Below are experts of layer 7 (counted from 0) of a mixture-of-experts language model. Rows are named router (the router's row for the expert) and show model dimensions 0-255. Each number is 50 + 15 x the weight over its row's rms, rounded and kept within 0 to 99.
Before each expert's rows: "mostly gets" lists some tokens that are sent to it at least half of the time. This comes from a sample of Wikipedia text that the model never trained on.

# expert 7
mostly gets: "ensis", " Horiz", "э", "onte", "aru", "ora"
router:42 66 67 41 70 51 70 38 55 52 31 25 56 47 55 61 51 75 19 87 59 60 37 61 61 47 46 30 51 55 52 63 61 60 30 50 50 61 32 48 40 37 28 20 65 22 53 46 69 41 69 42 55 57 62 47 79 39 53 19 57 53 80 72 40 57 45 68 76 56 75 45 67 44 41 31 45 51 55 52 53 55 88 73 39 54 68 50 47 50 76 60 45 44 61 88 49 40 66 82 57 72 32 36 53 35 56 33 70 49 60 46 55 38 43 64 36 25 36 58 54 37 42 50 27 33 38 72 25 41 79 58 26 72 63 54 50 52 64 49 42 53 25 53 58 61 60 75 54 41 53 65 51 72 52 57 80 33 43 59 68 40 50 49 69 56 52 54 46 36 48 71 48 80 53 41 27 35 23 49 50 44 65 49 46 67 65 40 66 17 47 41 57 42 36 52 59 32 75 30 75 45 46 56 68 54 62 57 30 56 43 33 68 47 43 54 52 53 70 53 41 66 40 42 41 32 49 36 70 70 74 53 45 40 46 09 22 61 47 65 27 46 45 63 38 55 12 62 50 58 60 35 30 22 23 55

# expert 12
mostly gets: "ologist", " Committee", " Social", " Public", "VN", " Affairs"
router:42 39 49 35 76 45 27 83 58 73 59 44 70 78 73 39 49 44 52 61 57 84 65 37 39 51 74 12 73 58 50 48 77 29 63 48 49 43 59 58 49 66 20 48 67 54 52 39 58 54 57 65 27 26 17 78 64 24 69 54 28 75 75 48 56 37 55 56 62 59 39 60 73 34 64 36 48 41 23 51 55 51 48 42 32 28 38 54 46 39 23 45 23 50 31 63 75 62 51 48 37 79 63 53 55 21 50 45 49 41 56 51 48 48 91 38 57 61 32 73 54 27 33 38 45 41 52 56 54 54 34 39 55 33 29 45 63 44 44 44 31 55 55 52 38 40 48 51 39 62 12 70 50 41 47 46 42 69 62 52 24 48 50 27 62 57 50 59 44 51 35 48 62 63 62 42 36 58 55 78 58 17 65 68 41 51 54 18 55 66 49 42 57 68 60 43 58 27 60 45 71 58 22 46 57 54 57 60 41 57 46 36 48 65 60 53 67 38 29 29 44 55 63 25 39 40 29 44 23 62 26 13 75 37 50 54 51 33 55 31 64 42 55 36 20 64 49 47 52 42 75 45 74 49 35 73

# expert 1
mostly gets: " |", "″N", " —;", " —", ";", " –;"
router:43 62 63 60 63 50 57 18 39 29 24 17 46 30 44 38 89 44 46 85 57 53 35 28 65 38 37 53 56 44 59 55 51 65 25 75 40 64 76 54 15 57 74 28 42 53 25 38 72 61 36 41 62 63 36 56 68 54 51 36 48 39 47 72 54 58 55 76 22 67 46 35 71 39 48 43 48 39 67 36 80 35 42 62 37 54 61 39 37 25 70 44 62 59 28 61 41 71 26 46 69 64 28 23 58 49 68 49 56 46 47 38 48 53 32 45 60 56 35 66 47 47 38 63 46 76 55 44 28 91 66 64 33 90 45 63 32 47 72 56 52 55 34 64 51 54 38 53 28 27 56 69 72 48 39 38 55 60 46 53 72 39 32 55 74 45 44 44 46 39 64 71 39 45 46 49 52 53 68 52 66 43 46 50 58 64 74 46 31 58 73 30 80 22 68 44 69 35 52 38 60 32 50 28 34 50 39 31 61 52 47 38 65 47 50 46 54 63 64 63 36 83 66 61 54 78 38 49 48 47 74 61 28 67 25 56 27 47 65 61 20 40 34 44 50 39 41 50 63 61 44 58 40 33 36 42

# expert 2
mostly gets: ":", "°", ".", " .", "=", "):"
router:56 62 60 62 55 65 63 27 72 33 70 45 55 43 30 41 57 47 59 55 29 39 44 76 48 30 35 42 24 56 78 40 30 59 62 39 35 57 23 64 59 37 41 57 56 55 78 76 42 54 38 35 65 31 56 49 43 50 50 40 66 64 69 56 44 43 36 86 33 38 45 70 62 60 59 71 53 62 67 47 37 19 29 74 50 69 66 41 55 53 70 57 29 49 49 70 50 74 35 61 71 55 45 50 80 50 79 51 56 54 59 63 80 56 55 56 60 21 56 46 52 69 54 78 29 41 43 45 51 56 50 34 60 64 68 41 47 54 45 37 70 67 40 85 70 69 35 38 35 53 54 60 55 53 44 28 63 45 48 27 62 34 35 77 53 63 53 76 58 40 72 28 67 59 48 52 48 83 52 64 69 48 37 61 30 49 67 57 58 40 61 49 39 65 50 43 65 71 35 56 57 39 59 63 49 00 51 65 78 85 22 40 67 78 52 42 52 70 39 45 76 43 33 62 63 62 20 43 51 61 42 35 46 76 50 43 36 52 41 69 36 37 43 38 54 47 47 54 43 42 40 40 50 14 51 21

# expert 14
mostly gets: " Cup", " football", " Championship", " FW", " Team", " Football"
router:62 60 61 66 50 40 73 84 29 75 49 61 40 72 52 58 51 50 41 66 51 54 79 39 69 60 72 48 46 46 67 50 53 43 62 64 38 48 64 67 44 48 42 43 57 21 57 53 28 24 28 53 39 58 45 55 74 39 46 46 74 48 34 56 62 56 31 34 36 39 49 11 63 52 64 47 31 46 25 39 51 27 62 47 60 49 43 23 30 52 34 48 76 54 61 54 35 46 68 37 44 45 19 68 59 38 34 68 84 41 17 83 53 35 41 27 35 51 43 48 74 35 61 66 30 64 56 64 46 19 27 43 38 21 66 46 47 53 34 53 37 65 37 33 40 72 63 53 42 70 71 44 60 53 20 51 26 36 36 38 35 84 44 62 67 20 30 67 35 44 54 53 39 18 50 50 46 55 39 43 32 38 75 52 35 53 48 36 49 48 22 37 47 60 65 53 71 44 58 62 53 57 52 41 41 85 76 11 37 41 52 56 42 63 32 61 51 27 32 65 58 53 47 46 55 33 74 48 49 52 39 43 53 35 79 45 66 42 67 25 69 53 41 55 29 33 49 59 47 24 48 52 45 62 76 33

# expert 4
mostly gets: " Y", " Sir", " Mr", " O", " K", " Z"
router:54 60 41 27 25 68 65 38 40 49 40 57 33 68 65 51 49 61 58 48 39 63 68 56 52 50 61 25 54 53 42 31 32 59 61 60 55 47 47 40 67 56 68 45 18 55 25 39 33 34 80 65 78 24 49 50 53 53 52 33 39 33 46 65 21 64 64 50 69 74 40 61 62 63 48 56 85 51 50 49 67 50 67 51 23 62 43 62 34 68 73 32 44 42 72 60 57 58 48 44 37 73 50 53 47 39 43 17 48 49 70 55 64 26 70 32 67 64 38 52 83 39 60 58 57 48 68 35 36 43 59 63 45 49 35 80 32 51 56 41 47 34 73 65 68 66 60 42 65 42 64 47 70 68 71 40 46 43 62 40 43 11 40 35 33 38 34 49 47 67 24 83 47 65 63 72 40 68 59 39 44 57 28 45 61 49 34 47 66 54 35 69 26 41 56 59 38 40 27 26 50 74 59 87 42 42 59 28 32 59 75 35 47 46 65 54 46 24 69 21 76 15 30 48 48 48 41 44 36 55 36 61 47 58 49 38 38 36 24 66 47 61 49 22 39 41 46 89 55 60 65 22 61 54 41 64

# expert 9
mostly gets: " used", " made", " released", " known", " played", " began"
router:54 64 52 45 57 42 31 51 37 63 63 60 43 55 55 59 59 72 59 27 67 46 39 46 29 82 43 38 52 65 14 48 69 55 51 45 63 34 32 68 54 29 42 28 60 41 28 63 54 53 58 56 51 80 53 72 25 68 55 83 40 44 65 50 55 61 45 60 51 35 59 63 65 50 32 73 73 63 51 71 40 90 39 46 44 75 18 75 48 55 69 47 50 48 40 54 36 36 30 59 22 48 62 33 42 47 29 53 44 39 46 49 44 56 71 68 34 27 51 27 43 70 57 26 64 73 30 41 46 56 55 62 59 42 21 24 51 57 56 70 51 63 47 59 47 15 61 52 71 57 32 51 46 39 64 64 49 45 54 42 37 76 37 21 64 42 56 30 48 54 55 51 83 55 51 48 58 40 31 68 54 43 36 42 08 56 31 59 54 38 63 74 51 54 39 42 21 61 64 67 52 32 65 25 60 67 58 55 42 48 76 40 47 44 46 46 70 39 76 35 33 59 74 58 46 67 45 38 65 26 76 41 15 29 44 58 76 47 55 58 69 55 77 70 44 54 63 47 69 20 40 59 38 29 75 62

# expert 10
mostly gets: ".S", "olk", "ú", "ü", "uf", "gy"
router:41 58 18 41 42 52 40 35 40 43 40 72 48 03 54 43 39 29 88 40 29 40 62 32 49 50 47 40 54 43 43 51 51 37 47 35 53 51 48 33 31 40 49 50 24 54 70 24 63 29 51 58 37 52 45 22 56 54 42 36 47 48 15 17 37 59 52 52 65 56 76 62 37 20 64 67 34 28 54 31 46 57 51 55 66 52 47 61 66 08 38 47 46 66 47 40 61 38 60 62 28 29 60 87 57 74 47 41 28 57 51 37 58 41 29 41 40 23 70 71 43 54 51 63 39 37 81 53 18 77 56 52 77 45 73 60 37 34 59 31 59 40 50 54 23 65 52 21 68 50 52 16 47 53 57 46 59 68 72 29 53 43 46 23 56 57 54 48 54 32 64 58 30 23 47 59 84 50 69 41 33 44 46 63 50 32 57 68 53 68 39 59 53 43 53 59 54 44 30 47 60 61 82 47 64 49 55 45 39 08 59 42 52 52 40 46 44 30 59 59 62 63 54 37 58 30 70 43 70 67 41 55 63 38 48 59 40 58 42 42 46 36 46 35 70 67 79 22 29 70 63 58 67 58 60 52

# expert 8
mostly gets: " ", " $", "   ", " £"
router:52 38 69 84 44 35 59 59 48 49 73 53 32 40 69 63 35 28 43 42 42 46 56 80 65 36 26 53 76 56 69 65 69 59 30 52 59 34 68 58 50 32 44 64 62 50 46 44 52 57 52 48 61 53 37 43 66 30 56 44 62 50 50 75 55 37 41 58 38 65 56 63 21 57 60 39 31 35 31 81 56 21 37 37 66 42 58 50 64 50 74 39 73 49 79 44 35 37 56 39 77 65 44 68 44 51 35 66 62 39 66 55 60 50 63 72 45 48 61 56 86 43 36 57 75 57 39 54 53 26 42 36 55 64 67 71 81 40 59 73 41 18 40 36 71 39 43 69 52 31 66 44 41 76 50 38 57 29 51 52 65 44 50 75 37 79 77 59 64 44 78 51 35 91 84 48 38 84 85 79 54 72 52 31 46 62 21 45 20 54 39 54 30 50 59 20 45 48 56 28 57 51 40 71 69 68 46 69 56 43 44 45 38 37 54 70 57 65 64 60 64 62 59 64 33 60 41 71 20 51 53 57 35 55 29 54 39 51 42 54 52 59 42 66 58 42 34 35 47 68 55 36 41 71 37 46

# expert 11
mostly gets: " a", " an", "The", " its", " the", " The"
router:36 45 36 42 59 32 64 56 43 47 41 54 65 82 30 72 54 45 63 56 78 63 40 44 59 44 72 57 14 60 45 48 34 48 71 59 36 38 60 16 59 38 84 59 34 45 62 59 43 70 57 52 52 39 51 64 58 59 24 76 56 50 13 45 50 48 74 16 52 48 42 49 21 77 59 30 67 72 51 69 65 42 67 46 62 49 68 63 48 66 16 55 17 80 73 33 65 63 24 35 46 30 53 42 46 65 32 53 61 66 39 43 49 52 56 23 46 59 29 54 55 52 45 35 32 33 44 34 66 26 61 52 35 43 61 33 41 69 38 56 51 63 52 50 74 29 68 43 40 53 63 59 41 41 55 43 39 54 49 71 36 78 34 59 57 30 45 57 42 37 63 48 41 65 23 50 45 42 62 45 43 58 13 64 89 37 24 68 44 58 67 68 38 64 56 62 31 41 41 35 47 61 42 39 31 63 30 29 84 68 58 57 68 35 44 82 51 61 15 67 63 51 52 57 39 41 53 36 70 43 54 38 30 54 54 45 71 49 63 44 66 57 72 59 54 64 58 64 58 30 28 33 64 47 39 43

# expert 3
mostly gets: " but", " not", " to", " would", " when", " or"
router:38 55 68 67 34 63 27 71 57 31 48 62 45 44 53 44 63 42 58 11 39 51 49 54 45 47 57 69 68 54 42 59 33 21 61 33 48 63 50 73 81 63 58 58 70 58 65 37 56 53 36 58 40 69 46 44 18 60 36 39 86 26 56 71 45 61 51 32 53 30 52 37 61 65 51 67 70 52 82 72 41 77 55 59 59 65 46 49 42 75 39 66 41 33 59 15 47 34 33 45 62 42 67 49 47 73 67 52 33 49 39 39 44 68 72 79 51 60 81 43 35 37 64 32 57 35 53 45 39 51 47 53 53 31 60 02 35 43 82 35 58 56 62 52 78 57 53 67 56 49 61 68 73 48 59 51 69 44 39 61 48 73 58 54 33 53 69 33 66 62 45 43 67 38 58 68 59 45 54 23 42 53 52 46 24 43 54 41 66 79 52 54 49 59 60 56 27 59 37 57 20 40 59 55 51 43 22 52 33 57 57 55 43 44 55 44 49 54 51 35 27 66 32 33 52 05 64 94 25 51 74 58 57 39 49 45 84 40 43 40 49 52 17 67 47 32 77 31 62 43 54 59 57 41 58 59

# expert 15
mostly gets: " |\n", "\n\n", ".\n\n", "==", "\n", ")\n"
router:51 24 12 61 29 50 76 45 70 67 58 58 54 62 43 12 36 54 52 53 28 42 37 24 46 59 48 61 39 56 42 28 36 69 38 41 64 53 62 29 45 72 51 60 54 68 67 52 43 84 41 55 59 89 52 46 67 51 39 57 38 60 78 50 69 40 45 38 41 62 63 39 20 62 35 29 38 66 48 51 35 56 46 42 54 33 50 27 43 38 35 50 73 49 64 60 44 38 71 42 67 39 31 41 41 45 57 44 70 75 75 81 35 38 33 41 63 60 52 43 49 42 50 27 77 50 47 59 72 52 51 32 65 34 59 62 54 45 48 50 53 25 68 47 57 27 32 40 45 45 50 41 28 52 60 59 41 59 42 49 57 33 70 62 37 47 25 32 37 72 47 39 47 55 38 69 69 47 79 19 36 87 30 50 54 73 61 35 69 33 44 41 64 41 24 73 51 48 39 76 52 34 52 31 33 22 48 50 84 71 27 50 27 55 64 14 44 70 44 62 70 56 63 47 34 69 40 54 42 29 69 54 68 62 54 67 48 59 41 34 48 56 38 67 35 51 32 60 58 35 34 73 58 69 38 24